{"num_hidden_layers": 8, "hidden_size": 224, "n_experts": 128, "experts_per_token": 4, "d_expert": 96, "d_shared_expert": 0, "hidden_act": "reglu", "moe_layers": [0, 1, 2, 3, 4, 5, 6, 7], "router_score": "softmax", "normalize_top_k": true, "routed_scale": 2.5, "balance_loss": 0.00695, "balance_bias": false, "router_logit_norm": 2.0, "init_std_router": 0.00922, "lr_router": 0.00173, "vocab_size": 16384, "norm": "layernorm", "norm_eps": 1e-05, "tie_word_embeddings": false, "optimizer": "soap_variant", "learning_rate": 0.00261, "beta1": 0.95, "beta2": 0.95, "max_grad_norm": 1.0, "batch_tokens": 131072, "max_seq_len": 256, "train_tokens": 854600000, "max_steps": 6521, "dataset": "wikipedia_en"}
Below are experts of layer 5 (counted from 0) of a mixture-of-experts language model. Rows are named gate (a neuron's input weights, with its number), up (a neuron's input weights, with its number), down (a neuron's output weights, with its number) and show model dimensions 0-223. Each number is 128 + 32 x the weight over its row's rms, rounded and kept within 0 to 255. Numbers have three digits each.
Before each expert's rows: a language model's description of what the expert responds to. This comes from a sample of Wikipedia text that the model never trained on.

# expert 20
Description: Commas, quotes, braces and table pipes after numbers or clauses, plus participles like located, based, situated that begin a modifier.
gate0:099138122182100123124079161155084168165144142166135111170182116187180117153132168160132156175168144179139153152105182181161132144151089099117122092143085084115108128159131100108141118151168086070148133077192165138130149123145099097188147134121130053148147120093097131145129167024123151133107076105098150120066123120098130125107100156086131134159120108153094068179104163136137088098141088154143094135152112101046169094158090176201123135174145135109136095104082090101119099139160109110182084118123117143160050152095161121094073113132116074094112079130123141150115105176137139078148094073124159145072159095187129101098096140100155134178125152133167162104129125106098166087132
up0:142127123171066106083104178130130174176152113154097189140176166151115110154114141151135153135189149173153151172120148103142094124113108084120081130174137088138110148123127111106144079103130095123149127099173151176112172073166091065158146095139174042179160079113099129148108116071133138143099074138159148196118137168073122129137119163093158157125099102156069115091146205151141151096115079163182083111138108085066149073158087164158146116127140142126169102093096096112087095166160122117144105190133117167169071160120129133087112165121174088149121112120106102179188096148155117114129117125087111173062132115127121112090029143105138137117150135138158140174136143126075133082099
down0:112100123125065160115167063096201110092123131159102200135169148163110145108121149140120182196065137154086123165079139129180161153156097106063098086139124163137075108136127136112173141075142089184104111129177158139111102113120150081140223085146095089155155126106131150113132109148135208067085051131101116174122134138114151125089123112053146118092169087192142099128094128091134139156113157090154139136117124060087070138135149140136176097174129147107110114121119104095108144154187172215112151104140143154174091147125179127106219135139151107135078127162082132155118156137117155093156173128113110119077119143152140132074140152112099128133115159136124127158143110123092097142126
gate1:129144076106135107119168141055108073065161138173078082115103139102121086054180117083083150157142119111089055133098130142181163090152067179171101090076157091115135179159095156200159170130157152124112111135145148122114167190116168155120174101090108135157072125143046166119167166146146099097146166158126072130112136174150109114069114166142154114127157077174125063169128124111145109163141164077080134194137123062101104112180128140170106122134059148071129114101069101112100098142149127101155103173124093144126093115157152081088131136118117122146111142179160081107116139113096149116148137196117142138146169150136152111170144144153104146085116150121157151094136125159133143096126
up1:104209106087098080086119098106120050145148079137136105067110114134122110091159128119106121111087134126109107172108146112208138106133095117137114121113204117124139184143067138140152202122108125113101091110153166170125168154091132120178161123073113117221109090129050129136125118114117089123234152168119114183098141163100136101081135163124120110141100079179132075153120137110191120138133182086055102119166114127069112116162111187170141126151085148104103122082089132059152103181194112090157133162128131108112149090117159103109159109114132089184111105189110133146155135134118174052103149126122123164109187127126127099166127130149133139096118078118114150111120153119129139123115
down1:113102085130054162128158130142144093139127113122143152089150081118132120132167121104159069119155150118124126139129082184098098113128127119201173141106168172042135097094135166171150186111152072166121117115128091116109134164153121108116071172139132141114107149061149130141161137126162090153180129123128212064079107083175116176122172109097082120111063151107153074139167149111142117122094141058104148104140099114124154157135139156079173077132098138096129123080124134074152044155180112143142093117093126131146177126129113115123090100149161143162156160101171094155120114082170119102129149154100155115118203067122175199139135161098107135144124060147118174100153179169115121090197
gate2:162122088213121164142123132097151175101157101226125084103104070104129193173054140165125163135122164120135159119117125136170095171138136161135174182115152140115085133163116119180089117216160131155106111084109126100159105111062091135128087108133106139103116169083208085096147135087123085149165111078123116175118120118113115135162112117068126131143123141104158104148095113122076141168104149110085145102143111138158097108146061100169134117053076081126146119167192157075084126149121139063109173151118110104131137088161109120106134126134139113114079140064153152079163145109164166032109114175143141141121169090121133146146147061101115168162114129146114116162173124134096138112144
up2:147155176035159123123125125119123068100140129102124155171168162116164066088173160112099105127126099140134153141140184119129174116113108135144077127147117109119190134159104130090162115057087105136122066119105132115117144111194138175075133154159108133084170118180104164109125139156155172097092139114125122056114118107134144117090132113176086136120118131157123145094212127142195096126139091149116128138114158093073127118125127137120165136217157209148111137137069081184176171097141119200151106076159138138087141198119163125170143127134113161098172131154086134150075089115071103190137132083127110113183089173178121136133144171112112104070130128095162146101061147109153142137106
down2:175140122129107150082157154124116152152160132149123097133129182134129103092125180096127086078150108150086178093119134116147089107143103170121084125101075083160173094066135081144101074144124131144131081110141098137155190135144116131082083145106102106147190111178081193117087196162122204213122131126098166073090126117179174086055106182076095081125107191188145156136125102123174115153130124135148118117137118067105116063077123147110161109105141138105131094100101099189142146146121086185149123154133135181164183122095159095137137151149062121100138171142119119117069154168057105126145144182100126107111153129081170180161125174126129124111130158161129121125092113105114135156155
gate3:083115105095145147091102166105154119144096138107141120048156162128148153069136119013083167075104179122142087086168112134094166168114156105088083105082135118088055140177104107165092107164106135144134161092190061119121134124152145114127143106103128090131147120078191118142043130108103111126100134145103066121097115187100160103154117155167121162061131119139137172182111086075111116139152107103134104155180109153122063122093138170137097127075192138148139151146192084135085161127149162145153100127186151104148039154095150132148122141148118171076146136137108121056151142123090163132094139160139134145178125154070174153097152121095148119157125165124122141145149112112128168119137
up3:155174121128102166190123057143149107127136119081093134209105116121108103136136125151168095153113161183156157078078131128124154123196063146177145156120085118127165157147198189100218152114099137164116086123106190126192146174156127131137082161143161151132101147171125180099119150147126136075137113124173125121128154135119107146061102100116116125157145135061176135145140105113156126149125172145187127135115139093096166143140132105130222095136052138097048125110071125129145114091077093109111131109117111136064138165111080155101143142151096120215173097141099128156174136146129089069114155074155171075146116114150097118119081100175119157129141102102144128144151145093134102117107
down3:121120111082117175133091132124141104141114129131156074164056107095133138110114176140116113145111148108146159183119110111205157100201113158132164123143186102107108145166115141185102077082098135155155168147108124085134161098130165175085129146139161123129102155170109152156141115113140147113158093105109165105073153091106171126093149062063141126109076079123110088080087194148176215141136130165146106157132166109088093160152100157172127135155104138167103177132077112168163136144072074097073109118105085159066136138088123106114110133167143141116090130154096117146142140131154094090142153114162099138140101137131147076130145150182127163131137087133131178135000109171134105170081
gate4:100117127111065083136154128128116096074107060121195146122102076141171187130159083145115131136077128152086126081115108103167156081162147142090100132148155131129137159120098140142110108171127132172098139103117150138064088122090181171107132108098139148100085130162119172167045135148184140119183105165167097165112106175105116123177129098131156103130114153121184109151101090097102057181153149135155175084155172044161122131098110098104103172128186130146153151179098118126084128109124149160087133144088166163118153088149155147135138103117153153109137142165127127129097068116099067083139171171171161103213115119122124114203148090082143187127077172101145119122102082085083156118107
up4:127094142181044092151164132072119056106178059143177145110086061085151188191177102137119104140092107138076101094125118116112155080169141154124124130119176106094106152172159119106094138153127158132087157126102151143073084104093172126128109073132102204109121137128138161145071117110167149140153062154157117178135129125119093128128112121161146112145153103116180088146139127092106075207144153107168202097131201053114140128130130126112133159156142118166085149180148120140067087090109132176102127154099139132111109123125115095104154144123148134111102144192144161127145060101114123112153198145144182097173124129140154098199137101098149177137140136104106139131106079081095156160124
down4:143091109114134111108113097146141111080097165170095167113168141128103087130137145087145107092083167140147092154114147172115166112107123129150101101173175191048090116100157128144086112139110175146149200135111089137110095098060149079149137124156128129148191154138103107153151145166154179098099139139162178120153137146170106097087112082137142128134096125122140105103128118128162179168146137114106136109127142169153118190091128098120161137150121129044145196092093183108125160182152169118109148157137159142160134107173116045104176140135151106131130133106138129063096097084042078190110112127085146117166112173105092135125195124093100111126121218123117135139108164036092123187072
gate5:105182150147171051094178105087128092210068115097112103131074179157207185173112119118180132107124066150154115121157185136174102140179188148128176136148123130119119072101127110111084086067174114127122157139132109138086157099126151086164171135181114126148117093146142129123142152109101134160171151052121139095061162165098126038111108111134111149140110135122173092138129168130103125124133139110120088166098124138117088136150178154142141156107132105187090158144085152119091112179159107156112160176130121093140136102104168097103155160126126174111176135066092073143173086139128157112106116118139160091162189132143090158180102178157153094115189139143162154116148156111100086143083
up5:146146080128073181101063181137136163128119153136173108121107157094099138085147087141104180109132065114135132139159083131193154196182085147127160178103134178118146117157086115101143095147073128095129138119146120071123165185131155118107129116167116174126152134064161147175142135144105108150122078087076122153137094120152081123156099124159143121109101182117152154081104132117139134119143106108081187142119133135105118109089123123108163099027214152179161161185174152107161144094082167149179125130089150089099164108128104106163145126155081136154118099118160073095164163095120173053130155119115126077139101169127085126134154129106096135136132141100170085180148162147162066202157
down5:125120089124132054179092113162145134102131086085133093125123076145138125173177110145102151225120139093098075114078092113141123123165168162178106138070141156119166118155122074108122133132142126056174173158159112142112157110081109088139111172128098067189089107096109066130137161143118093169163105178141185141155104084168073149075152154130109121143172173117128085076136111123134138144168113141149088138122175132111160146145096160099173158141162078181140121176111102089151099157138162127133192123096113049074186130110131170120153091139103156127127110108143102102161171111115092176095116183040100174125196121098102145111123117146175166145134153143168084118126146120120126117163
gate6:113078119145144163149103173075140142018174137120172121142100156128106120079129121105148143193092121098131124169103097102115142091135128174144128091094172106094143128155093099115148122087198211136125147105129097120115164212220130172184138094080154170109138083119143151066163115081199179101125160150153149149169138107155119135132131163109144139157110090171168135120163119135154098147155153089148133218118177119124080142102127121103062139086131136142078172105069138143107171139092140129058103102074144133135133106128174145108160082107103114118135138177165151158109106135083069154096119132141103150153144157119161082077156132152074178123096188143121134136137143117170141097113
up6:135160175141131087113102074211157123187102111137075132122155071124141154161112132105109142108141142143134135127121118158101158130159101076106112115165121181179091169101129149179109148180082017128120090162157192170125098111065164074097133145134101079121124160165137134118069100151059129160172103117090119113059141162094149138130149109155095115097131173095086140184110111124094152090121131147137087087165082130121172135149146133135200093207127149100173110144187103097131116162127109086152121140148088124118117185083114110134148128164152146118086112118076139122135186151115152118126151132136126101087114103118140148208098081092195106135146066151113117116174106194082121170113
down6:177164124140102171134119160087143128122151094097127126054135100117118104135112145124078127070128104137183113045044118113130134128086136131085149140116089118103171112149145073099102136084085127128095161098139148113147114138175149093134139129134111132183146097126114143115139134165163103141111080178112124159115139206179137112130154173121120070149138096121168138119107055161123161157116140145146143156149177122181114213084118154137159119076198151112138175130093129074145093211170114161152105137089099150180082174180110066127115074129138087144078158110115160100121117083159107123150155154167080150120103146115065142072142145109168134197139168065141095080089152155118186134162
gate7:094144118152097106203132126164163130122078144107156111136136123143114140161085116103089147127149139199089167173138106098151127108130129098138095151150167136109142180182126163131128103112135103122129092116174059139178139144095115198154153154143114147133124096180075146210134179089168118111136133133139145162131115131079160144146118099120102201164163077150073096151181170167136103205122107121092141127086131120084061086074087123119150126189165121079137128126051094144058098148156160101083107120133106110125168192123067136163094054217085156159145102088111146161145135159125150163136179119091161148144123157129185103162123075152137112123110125137141150114095141121149103198132
up7:164115104090143126181157100190125087071081157136123136106158108105119127167084109091093140069130163152094193194089095131158135073113161079153098150138151131186147091130094153110133120118167137113133159107162111109142109137103111187157102107228093158061138144198105148179125161105151092097112194117155186167189105140085115153128118091094099159148156104161058098071103139141150128131116114127086130119118145092119095130103092121081150104116110123103142150138092150147098116115149138118138115155128054141132178167164078147156120074211066102126170145185163156183125137154145076169144157092107128197153107118118178105141160097140124145116158078150142126090123122174165152163145
down7:156077148109099109125140190096186133128129158132180054112136177091136133130133050083114089193063097106096100209107127099098148132144110119230157172139160153095126126113108123103127115138138095132124108091176100096117178070122163152109132135136156133107137129140166140164174203083076111082130109143102170125148051158120177105126106104124046078109085128153113126115164084071129124127104088127119128152149128146130115166080113111115166186146162118191147105048111149097154055159115138118143145149166140142153150144154156107146107131131103074092095115171176102064141151111128080127130148131120127189108124185162124136155154159154106151118136063149108154171160175109106137155127
gate8:134158130083117118133104151101094134141151106144094118146079093101125165098117145183130126145130145140158153135106140131148126091080157131162110162181087113117123137141134095122145161124089122138104150086102139125106196156113111128092134147177089098040155124079195102128163090139108161196168139081121177115045119155147180122125094138134120175129122154117140143132075122127132194101144102121164130143124151113120192130167097131135110136107158127157121070180097138174180097141104110102117187130142139169196101071195170037072109135119128080066066135181103162130154113144226079080102126120123091130144168100102113132109113054092133128197096120085100136173106116153153113072138
up8:099087129109136200123103078094115151099138181130135135155112138094135098133145111101147116105103146099099115186217188131140086188166143131139181167099129166128125137090128123119104092141127177120165105153117090095135153061151150158161121171121207131125070141125122116104142124132161056059056114103155116093180112158121078127114127057113165075115195042068149155121110138082091123150119108160131119139166107107122119106135124154150099111137125068107149128107192146120103164123132103108121114117168088062103173098088115191152075140118174120145173118038149151149151134124085125155144143148080169104155117157115102158117104169167149110079134126170180123105106097094067106142163
down8:123110144150114117112078150154101127102152182122196146155109080155108119145137112132161157099110135107130195134162199106128123103162129045119105084127133128106081146111155153130163077087091143117143098115054138128051136148113154055182161123146140109118098160117127151113169124133111133090178104201111179114134106167133104126202129147137123142112160091119090137144076091103104064208131150108104189157137124112113143108091140160164195060118135159106135176131166069146104144112153120116060110145058120098114098176197070189156151152169126126147106063159106079109127081119139171146177146094119080165137090130114109139122146129143124168117135120186137104133115179120133095068144
gate9:113135044091154095107148115074122143203122198113141154117113149099166165092143136108111130190111135091094154153160127071107084121103149169180146113128164129157171146083056136102110150170087155112149183166105124147117143080134099149110111118148181194134083112141111179091151116108137023112158167146094103123179120132110079148118150122141148115136174210152142126133170077120153171076135121131117177111152203178156097128134099127112142130083144124155135155137133146155124095078097102106146157113065103121152159170087164152130129114136140173181093157150136125105129153092111100151143100101095080067077106072205068144131128173170108182097129163098121115085144134094122133114151
up9:108111107132151007109092143109125156185083146108106125099094186146187144076141153135131088132159133098154150133177131102137064139094110147147113083088207121118109142119061183160115148204125100144143148133142090185161165086081125127114145139126149171133073110140083149132163133116147104116141168129135121101160161152112137136117101146109145164142152178162093147143153163126152125118160151097056157099142148192122098107117135123155166122184062115140155128139134161187147064111158110112135127115103101144124121180094137095123171076132091130164036175116107119067089136146102148115108053081117103066122159065183091108114145127132109179150105140120110137161178114135071106082160
down9:131162137133077146089092111117188111185141180081102116086176116152095118132137179074130164164110141151174126119133133125101152122111114098120131128142137143085165129180070074126157104075088123103106130130091122117136157149044131132184122128047132195137129075192097160097182095094224112138154158078175229183083128102101186155088133144160134188147116116102106103111121185162145105106133145118099148112117154170142139123098122085127173115122134110147118153159111112180153107070152125109113126142094160133130130162144180136156127112172108179117116188075118120157164089188119110176184103169108125106121064107119111093113082120133143138117095164066114138106116117133079090104113
gate10:083181135157068113145075129120117155186098175127110104102115126160152141131084102083078215108093110169098191177089171165088042123134135099137114107080093122137143130098074164101159141108149098116136169133132195159086150135088111129109149192098110147108175085145118154082183135090160151120129093113153105156191083119098123094088121142110138141156146094160118062144120153144160113087112132133121132117138117088135116112162097155130103121172173149091115124096143133130091090206113252103153111195116126116186149116115164158042152116114120133115147089144143120153147168124108147117102131144104160116110141103214132110133106120130170135152156162090196104124112138110109118067090
up10:136148108158104131104077163130172149152105123100128108156133146178120038118119169103054160160079121127102121167128117130138065109168101138114129143076122133159223144134082151145136108114170083121127123142147177085128163159120160131091152177109163124158162137130107147142160136158148145117144102095137182179219091112085138073094140168118143103170158106177080076133096125095161101090110110126111072144153061037092094126159041168135129093146126138109149089137132125188140149153070172135146158147115149127155155088105151113095153061143166187110117107135122094120120163080133170114135147116076202101082171121103110113100123153146086135162096149087212116145121134148129108134117
down10:107152140162130107078092103160160195133111107114134066101127164181175094067168133142131174167098134115095070140112154159129109126106104080110183088102112141144120104100125139170115124118134168133122102099093122122135142172140108076147207164105093106105126166147133086070195202120134141145134130146150133085119140142135078110159150149070115112119085133162096139135136192111080081097133111112121143166138147124135129090130100144142127057129156155143073096111095153165136113145136110079087145148144085181163140118076209208059134087150160150061126085157114121163095107119153221081113122081089159127079126127162176126105137141131138141117178140050128173165173162094090110114137
gate11:087186072141150126147197146104121175106158094156154128135153110114119158095113151173116160106174100145115119086151172094083115138078144134146113114202170113161069155079108090153132089105159128162113150145074133165081122094136114106151082101135153137143151140067114150122117123141134105137118146129153070090128140192134120145104116123131098164170104119147132165108124119162121149164091130171153126091131183159163054145162132131136112114176137195126118150132148171071126109113179102095122107134159091137180146160148078153147078156119145147151181182084046109145131148132119085027107125115078120063021139058154052146154088150107119126142176129162102137137082108146098159101144
up11:162144109096136129152100132076114169122131126164184155194156127112121107139131071204154090137157080143155092119157110114080120108094108107121096196118098080128090147167138111125064134109130144141100143127124161099131097123138106105150071095154180045141110150095071112126194117147116135121115124125154084115148151090141119074141120127140170177130092128142112124047136121101150134077154103157142063102146133126130134131104172181170138167130143152165170167093140138097084116104156139118134133126184085145178208168157119139107151146136121125071139101051116117089166188070119080093139103072209114091075096112164121179118097120131166137189143200140175184153089098145167128125105
down11:131132118117096137176137126210169153123082185122135174152118134137092113070140135110109133171149131101169121084077083118160078100127144131141110103129142119165088155139120159134140120133093121115197157122183118060116148084166102104095177091132099179126154117148077144103127189105085108118169189109133173080140099143115170108124083112115152132101153176109089130049143147160107154117093166107180077126102153074081109130114105178140163052100060164135156149140119164100111158134156193103113140084116126139136173121111114153136120198143157156165138151120083176181143120139148137122095116142089122046107100103113168154129089110139116114128170159131160106045093153224083130132186
gate12:086183095124152093154137101116118128155071127081131146129133100140160185101179176139155080116112178110127063129076151099090118125061093082149062162108094101121090140139140138107123114133153170175137087144094129143187115148129086071172119149115098097075146124137174108117115093185080092104114180060094158094164164150155079137146141147125155140138135117180156128159214108124159155171138105128152096147126082117174086157101126115142140186096165135133109112089132171105154112102127103088140111190196122066133123205114109113099162177099160133094154135085152107091130148120107062139127063092068129095108120113086143162139108133163120177211174145104142154085121093160100143108138
up12:162153146090145147090132166115162168121132151101119103078137066087106129147199101130128140063103133112106142172109120182114132169110099137185114149091157134154075184153119136141125100162148077141086165063122136100070177158165132121129122158129145168147159119095067174095138154091165131084143146175139061131094137107101114205134117124112176086102108031135143124129182150087128077173113078085119160157156157059094098107095126149164137203153125149096123077061120120133075140163131155108083093065100093150127113128180174148109150113181110122131093183090151127100146107119174113143143176087180105145140080167103123123130143138109159111164177118174093110156098102126120093145133
down12:150045124093118106076148154169106123147149160100150103142122131082147101158149149179125092110067182191121121103117097137129074178082166153121095121144119186166132118165180165129138159136107151113059185098137137129133206125151084177142141162125114129069173123169118087112091103155120139071146118148135123183138129106145130149066120062157113127191076117150110147116102154159177127132153141155110156156123166141144090110133211141138129124136094071086159177078087115135154157124136169153153122102098065123098134195152057141165108155145087086167090105154108121133116084092072131105093145128120130182133141073094155172115134061141152094117159130202131130080089097132075149110130
gate13:056100091138132123162143144132141054148192199069153111159125141150133094157109122117107136121113143087155082063160127085114147116111140128133147145074103112179147171131159085072100142135155122069123069167116111144071095073137130132173121142104162126181050064192114142159074084119174147131113155082149143207126120104088132139100134135082082105114146116097174121126157083133098125140158201139158085172115171121117120104147146101144142120116114163095140107140144132117144134083086197136117081227107157139100116151159133121139111133125129161108145134180173104133135079132124052088118149142181113151158154123118136125163084126116121172087101137193089152132171130113102064187157
up13:147102070136158114117119114106136112107199139112154047144157149097078129116155144062130111130104138080175095105182101105121119120161156122155133135104081127158173191125137100080098074115131095125168148167079117098079168141159145089122132119154176128206093120129125095121153144139147158063123109099136130158120152172126105098149108126062110074119159116107151126039110064134105138098117144112118099151114132121139073069141138116137159167111132162141126081108163169125156161118059124138110110189121164127166165159143157044148191143165158119151151099069140111188128160078080087200145134110132140144156188152118103173161116155119135133075196169143134102115140145187154090146191
down13:134108161139148177111144158109197148161104096093159120122185171130119136101121084157101124100106108203142126092119139128138103116165168100125164091152138127164106109131158048134145094139111115131137050134108084144131155113152140149103159077140093168124148151103118113128128118142097136080068048114106048133157104123082142102121138126128156092108166081158127148085112175142153095097111132107116133130109135180102172107141122119090163108065102114083057113146166163198180099106039142164127158101170167109089071119107148225192117109119127091147108140139086147120098100132118096088201137178121097118162146126143181181073182146143161187119154123128080126187150148112134156162139
gate14:122166127101150097151072183095063136174125169121143118110037049096160195179148096143155110141068118077183177177154129139100127152167116172106104144116144132159210104097121106117091122138125170156128145087113082161119105077141146097113142104117089110082151145091146122101028146131140143133137136105157048138138110140183102120150163151118144082178092145111133119121136093111110112139112101184158080099118092158157124099180102132204125150116129132122111118109135128097155196093125092145103167147223092127118141134124152121059151109084152138159158143200109082094167166158146123100120152093132128137183126109148120172140098097094178160191141099099134156142122117144133115095161
up14:150150125089130152078077120147090088106151128089067100177079060119111168121125167163139131104115119075102101075053153119134145132133169096101146132072103121147079136148145166108117088143119181131140153089125115161195141153162120085080127097149074173118148103164089126139054118069146169083138139124164077099074129121143146139129138170154083192158142189119044142093152136110154099153107119098141173140143094191127150101123159125151117138176083193104074110152166148114196166079115123146131098155189146124164160124076069105135102109119146154151139154176138121150163112124142135130156068098101135157135128132207121103136107120122145171185108112067111143088138090156122070140166
down14:152117185121088153170163147143053148136160137116114141135151159110147140167183134160121148102151119121126131145100090160119089105094112124082171152139133121148123100192155163089133098191129149091116118117086154162114153151142119090105136183150160177145105096067088131157106125142187124105129184130118103140109255109148113133113139050128136116147079148124137136179166190146121175128126131079132143076102085136088140118185091106123122137160108137080121054150093130128099176131150152132070125130130153110120190177046173081121085100087128076142142136135154091150089145154186119064161121153099111114128170143115148087103118065107147131116084112065142156146096102078174065162098
gate15:099109165144197140131159100172092131156122169184113156146129097091119093102094175126085144098109147123157216169124131120091111041131082062089144144143152128144141067100144133127162097142149175160109157161123128155104108062185127115109096137168142100101135124138113144089121118145075142096070150148126091106090146133192043075110133139167152107113119109100066090097091144114111114164137094137250173105181154132145141118126129164149116156160158101137161163069124115159113097126120163126140109085193124139163095104146141089107070165110126087179150141072076145145131209103109118146123147113105123082104138127103108136193121116146177118120160148071125143160120105151152107064117
up15:154173078059105114146077101070121185091173067087131065085109154179148123143178110151156098157149147130155077081154165125120152186159142214122095170086119113108141152150111119124104167148127145109133082111112166106155128187110137104172110117129163122144144145065150133126199087147152146105170113106113151109195147124130158147107138143062081157127175196118177161184183108171109114099140162152072074188068111126105155133150106106129138148095123202136082115152143124107170145126120115089088144136079102125103153127127083131122210135157115178106142082100133091093158097166140100104110106177155135119149142124112111104099099128128116099120050131138122109073133190127167118151130
down15:080157090107184109131088107117161170160103125085174097099067190130090094181137100155137145163138164154128055157180131070136120139109104196097130131129141130124162180156093087116089136142080177137119146162160130122179183106112126132165106198108059117121125106111138115103130149110152125064193208113185124175124122096137079136143080066167144091109095156151089126103155121102089103151130133095097137218108105138087164122126115136151075121185086086115111061139089055154154124180145117135107144176109092105115137114171108167129125153136155178080066149174179146101134141111154073159128090136153116129125133102112175123075123110165141186146094121152133094152139132142135134105136
gate16:157164112119141108097101127106157133176124142059072157160193109106072108131125109140173111113112144135123155194168048099167099138142184139111121101122122096135101190148140116114138128183133116118131132113104124086160155141104118094097102149124127126154050109079125107153182164101090156107212139124123155127109130106128077146200176162109051131173132088130077146093152090139148152096159118096123071138112111114114097155146101152165109163120081089188120085137148122118132113117145089069090143148144096135174073128118092138126150156192152180076113114082125148133172140164188098092166095105201153143113153089115140126059120183139189135198097069131097149179133074109125118140122
up16:131103155190174106083212139112133146170152136101068160138154114093115105128137146093128105114107124140084165125138107087188097153164143113096099081124081139168191175068184104075106138119143156114125184124138104140173100140154126152130114125135111129147046042087111142133135151134078180059195136111141166142140119109132043154122171147107092152152151109128074170146168048145167120066154148151144148142105163154135090149157103120104133156124120156182115080126129101144122150130083099123135137152139147127149104084126152065051109169164148125074130097144096141190130070144117077062159135139163143171138129109079138118091157160179144172115153097122114143171136138078149101151112
down16:141082173110134145099112124142111100113127118088133092159147177126123143103111108145084101093094110153117081100153126151164144150109170122107126153096118135101115123162072091168119099101131110095155160101167118071127118124141139101120150166093105119123057075209153171059086155221131139122137103104135177116119147086099150089133064172187122104091118200189094122149140160094141082190122159092117102166141106099147113165152101167115174163125149141146169112142095125122106116164135115169167128153124116116164130118120125094072172049118096145189193159124183161146088122083159099134127198129090164149100195094130115135108132089144063108157146145106108099144239145143157129146181
gate17:166135117111087152144126133106060056133156140148112145090072085114132114142061145150121095048139092151183118120110192114087101099146104101157124113113083165185152172077141130105078162129090077122106102198158149123092103148127105129142103103135061121079170109115102138095101091122050115172140128118122105103149131124143097059165110126190151078098094158077195134155094127133104072170139170108161127111150171142137178116135114172154088097095181160128147167105140140099122089129142190147165102179163132173163096112134138139127117212138065118157179139143162087117160091145103090131136112100151132131150142122142169139167123154145228166125146083121157144141156134149109134080168
up17:159117076131130129159135115094092106120180168184113124131099112116121088142089128159140164093127080120208093156121172126133100082151156109147099116106088180154174163106181136142089187131085107139130142205138103141107122142091123148142058105167070156098176125127122127111146118119072118191103094122098154135136139098137073064144166152164112044090133142126139115134129154155084073136167156086178197112089131161151153121141128151127120109039174106133182146088109136137137100128080183150144130217132142174163128085171159106105148190135082121133144157101182062119149138099136085175139133135130158134145127101176133131128149128148167119092171085065105134171170165133143167090164
down17:099199083140139116136115118075077103167128145197082149137137083119176178098104130157081145175185151119163119085095139110140145164163092128146108129133099123159132130131168095142184168097094110123101093111125132089174175068152162160091103147095120161154155129155134059141099063101103092194063170111155083132097159096164145105089149122156116137157141176108091129116103145117078161128099126143207167185166119092151143061140109097085139085122123160096141161113143086086139102211143145150164125099146127106112107162141142129145099171153101101140118143091134095139140174118128076204120138153118122114199079128136169139116097123139129132043179066086148117110108196139109150143152
gate18:117127197151123131173104133097101141075077140177185161126126167169142100150179162128148108144123147108110087144166079158113147122061097122147122150133121097124198111107177103137142067174165118129151122099130087090120150162090152127119178142148143085100134129130141134121122182135130170104150084149132151194093077081069163124123147100095122107125160192107114108104068121189076085161135154167108075125079101097169119115097185095086147179129205171154192126126136128213085167144052140174107114129110121146136150161159085121154154107141153182170100156119082119130168152129155124137162120150122139094177110095149133105160077134147128122074139172094050096140116181130140127159078
up18:129113217151153163140116148100115183113120100157111132149149128135135106175147155075113109173163119129125126168114067163145096119104132110112182104157130110116132076079182047134136097150195103100138082103151121101125169162085067129147158105145180083139063117119100131069227219076140151127133117107077180129105100127132176134113124112078123143128119120140104069087075146153094134119113094183108105133143100157154096144112187129101105104149184161166117115111126143190087161161080083120138092140132140128151140141136139150149112104110177190166108136085072146181136136125188150071157092186119147109114140098160101120135133163142130096060110114127123096185127194086154116135121
down18:105084073118106112147147101075100144151146141140155058120085172087078121096144069183138113143127091065155109118142082082083150140175129127127073172181115130167168120137103129133151160158145082125119152128097082090144120160103171143172123181149130100152078136134127191123134094118124108115185144140164139154175145152116101150153175193093150173183124130124143152101124124083112159138129040132059097195158092127135148074134134165155107179137132109204147100112103109179098128109089160158074119093160159116126145113095171160053126084147125149119116091165120120141120172106080128088098126121090136121131157186068134124123166139155078141092151169141131077119206081143134186083136
gate19:047086127100157148057152093153105179140117195169138116166128143140113165107089178072157144111075159099104071090078143101187185109130117119090124123100147174147068118118089114084185115110151088120113102150134124155164182141093090128170125137097141075133138077124184138110096118134114090151160116160107126153172162094094155165152088106152145173063126086146129184095153146123092068111134138147137066128143127091128155121081152124119138077105146092127154158185144111122107138114154123115140105192086103119161177164121084127164126077186143166147096096168088147155198119133130152117102091121126103183116098142105136057095107111119166181128131100174150182097117136106116161166047
up19:190173157139144120198080175080141109101166047090109116090097095109119090180134080191099100121145117120139188164170122194065077128138121127140106126168109111094172149103170156150088138137068191133123138099111148125086104075172138156082109119171151160090126159116110113133170158117101143096105143100152151107131123145150122097090170156122136097191096183149124045188099115108123185160135107124133232112151139134100140118170092131148122190158110139114100100071110146121123160124099135133100155064166158146080122112149169135101126139091135079113120173118155143098035153154112098100141156101120168061129119086106110152120157139141109112160153129088098105146161117168136115082164
down19:110083131101090157125076117096114107163149123098144104132132101122092125085152152214122082115204022122193194136185142134117118127152085117124157097121106132117129185149162139101063142124131131175106121131032138132105135107143143127113092116152099130097149134102101131186174075178116127138129162141140119141156114127152162058049146160099056108136154191095111104125091134143198110176069094148146152125149095117128108147098155135120140132132102094184165109147108144098155162108161132137145138043100187099108122148136084138130121165132118085154122169105189125102063146159192127069156090141169110093169131134108123166092128187126132128138109114100121163093099142176140132187134